config.yaml
balance_bias: false
lr_router: 0.00103
head_dim: 64
vocab_size: 8182
parallel_block: false
init: "normal"
init_std_qkv: 0.0743
init_std_up: 0.0743
beta1: 0.95
decay_fraction: 0.277
final_lr_fraction: 0.02
batch_tokens: 32768
Below are experts of layer 16 (counted from 0) of a mixture-of-experts language model. Rows are named router (the router's row for the expert), gate (a neuron's input weights, with its number), up (a neuron's input weights, with its number) and show model dimensions 80-159. Each number is 50 + 15 x the weight over its row's rms, rounded and kept within 0 to 99.
After each expert's rows: "gets" lists some tokens that make up at least twice as much of what it gets as of all text. This comes from a sample of Wikipedia text that the model never trained on. Tokens count by the router's weight.

# expert 34
router:56 55 58 58 70 60 70 40 71 45 56 56 32 78 49 45 19 23 53 49 49 47 46 58 43 42 54 37 64 27 46 63 30 50 41 67 24 63 38 61 59 42 29 39 52 44 53 45 54 74 29 39 45 60 42 49 58 50 60 56 39 41 43 70 69 57 48 36 28 52 50 64 55 48 53 50 54 60 44 64
gate0:41 60 59 73 63 34 77 47 61 55 32 33 70 83 55 43 54 39 52 50 63 26 56 41 63 59 32 37 53 45 73 63 49 41 42 54 42 36 49 79 92 68 58 31 31 65 40 55 38 60 64 59 45 63 77 55 62 65 26 45 68 42 57 55 55 60 42 51 50 83 46 82 27 44 46 56 49 24 45 36
up0:24 44 73 25 73 37 54 57 54 29 67 54 64 81 50 59 42 52 65 30 70 13 28 59 49 43 68 53 73 43 66 84 47 61 28 40 42 53 40 56 66 60 60 59 40 49 62 61 37 41 74 71 18 84 30 57 80 68 52 63 52 47 41 39 56 37 44 44 59 64 60 43 57 43 52 63 82 23 66 46
gets: ".", "-", " (", " \"", "\n", "/"

# expert 31
router:48 40 63 40 59 54 37 20 67 64 67 42 35 73 65 42 27 49 53 58 55 37 45 55 50 18 49 37 48 40 61 58 26 52 43 64 40 46 27 66 51 29 52 53 41 51 66 56 43 72 40 21 31 67 59 45 36 72 49 61 31 39 24 64 66 48 57 46 64 58 58 81 71 43 43 30 65 69 27 69
gate7:47 67 58 45 51 50 45 37 79 66 33 45 59 56 72 61 35 41 68 36 55 70 46 72 22 45 82 52 47 47 55 20 24 39 61 28 66 74 44 39 39 49 38 39 47 29 79 61 52 37 28 37 57 50 55 18 44 71 34 31 36 55 56 49 71 49 33 45 43 35 24 71 54 71 54 77 51 56 45 68
up7:53 41 73 29 29 46 45 38 62 51 68 55 66 46 51 55 47 45 61 51 46 62 40 50 51 41 39 48 38 64 48 64 23 19 61 12 66 42 52 52 49 45 33 69 45 27 86 75 48 22 63 24 74 50 74 35 53 60 99 31 83 46 71 66 41 65 34 46 56 51 31 52 48 68 59 39 16 24 58 70
gets: "\n", " (", " \"", " ", "0", " 3"

# expert 30
router:63 35 67 40 57 30 38 40 73 64 72 54 43 74 46 46 27 59 34 37 33 45 43 41 44 27 53 19 41 51 37 60 54 60 58 48 33 41 29 66 42 45 51 42 49 55 51 33 42 69 50 37 37 52 48 38 65 68 29 72 37 48 39 66 68 52 63 48 40 46 45 66 67 35 74 49 66 46 48 68
gate0:41 44 46 48 34 33 39 61 79 06 44 44 42 52 28 36 38 49 62 56 42 69 44 48 33 70 65 20 33 40 72 43 43 81 53 61 39 41 39 57 38 38 44 36 54 61 29 46 60 35 42 38 46 32 81 48 35 48 60 42 63 69 25 72 53 57 47 46 50 46 56 68 73 06 55 53 67 37 68 44
up0:45 58 65 67 38 41 87 47 51 37 38 42 49 74 25 59 41 46 60 60 43 51 31 61 40 58 41 61 07 49 61 54 31 26 38 76 73 61 50 48 52 65 61 42 41 45 68 54 52 57 48 48 64 56 47 40 65 40 52 73 47 64 62 60 81 78 38 51 62 39 68 52 36 43 52 67 57 61 71 69
gets: " P", "B", " D", " B", " S", "D"

# expert 20
router:46 51 63 45 55 49 34 45 78 68 60 52 49 61 49 62 15 50 43 57 56 27 64 73 21 45 36 44 58 50 42 53 28 56 42 53 36 47 52 71 50 45 80 44 51 48 60 34 47 51 24 42 54 61 57 47 53 69 48 63 25 31 47 66 84 45 53 33 54 53 62 65 71 46 60 48 72 58 42 69
gate0:51 38 77 74 42 58 29 70 47 77 45 71 30 72 52 27 17 55 56 49 69 63 65 44 33 25 43 48 81 66 62 55 67 64 68 53 69 49 39 40 69 65 75 42 40 42 78 41 44 31 24 55 24 36 51 69 32 52 49 41 31 34 56 60 48 47 60 54 69 55 27 37 50 42 72 32 74 61 61 39
up0:63 53 45 36 58 34 62 44 26 45 55 16 13 47 55 48 72 43 38 73 15 45 41 45 60 60 44 54 42 42 24 32 57 55 41 51 35 54 55 39 09 44 39 69 62 61 27 66 46 62 41 65 81 58 59 40 36 28 39 57 94 64 67 57 61 48 59 38 77 53 71 37 45 64 37 55 57 50 51 54
gets: " G", " K", " H", " B", " R", " P"

# expert 62
router:58 29 64 47 67 44 51 41 74 56 83 54 42 45 64 56 26 46 25 46 22 60 61 66 49 33 69 46 47 49 51 60 44 56 70 60 43 45 30 63 62 45 52 43 51 39 62 41 29 62 46 49 46 72 53 35 55 60 57 80 37 42 32 47 71 37 42 54 34 73 46 63 60 46 59 38 52 56 51 52
gate6:80 31 60 60 47 54 78 37 37 55 53 74 33 63 53 32 44 75 45 30 48 47 44 62 47 54 36 56 45 82 68 55 50 68 49 48 44 44 73 37 34 61 33 51 71 51 78 53 61 20 46 55 40 42 77 56 32 50 51 78 71 61 72 56 53 50 49 48 28 57 24 74 39 59 30 41 41 68 41 44
up6:14 63 29 48 78 38 45 37 27 51 60 40 55 44 43 44 52 63 56 55 45 38 48 54 50 33 37 49 44 38 50 39 48 44 63 46 47 51 27 47 56 27 68 59 44 41 57 49 52 58 44 45 77 39 44 47 80 40 59 55 40 47 34 62 36 45 38 69 74 20 60 48 50 48 72 45 63 55 18 53
gets: " L", " S", "S", " A", " l", " R"

# expert 61
router:26 48 80 56 53 48 65 49 60 83 75 73 50 61 62 49 35 45 57 43 67 37 34 56 48 14 64 45 64 43 49 57 34 45 28 74 26 55 30 56 37 48 39 51 51 61 52 47 61 55 49 39 40 68 79 45 50 69 44 51 45 25 34 80 59 44 69 39 49 60 52 66 59 32 48 55 52 62 64 38
gate7:80 20 57 64 56 46 43 63 38 58 51 53 71 27 45 49 73 69 46 60 23 45 49 34 06 38 59 56 64 69 58 48 61 28 41 41 49 55 30 26 55 66 49 67 70 30 37 72 59 56 50 34 43 54 54 53 55 54 29 48 57 36 55 73 50 35 55 57 58 44 42 38 45 28 67 39 27 46 45 64
up7:38 45 59 39 36 62 30 92 67 47 57 50 69 27 54 42 42 80 85 57 69 20 37 43 39 72 45 53 39 56 51 49 63 77 32 34 55 49 44 53 61 23 43 42 46 63 62 49 41 46 56 39 77 45 92 26 59 57 47 50 46 43 41 26 35 31 51 43 55 90 41 45 27 67 51 51 54 43 78 64
gets: "\n", "==", "===", " =", " ==", " ("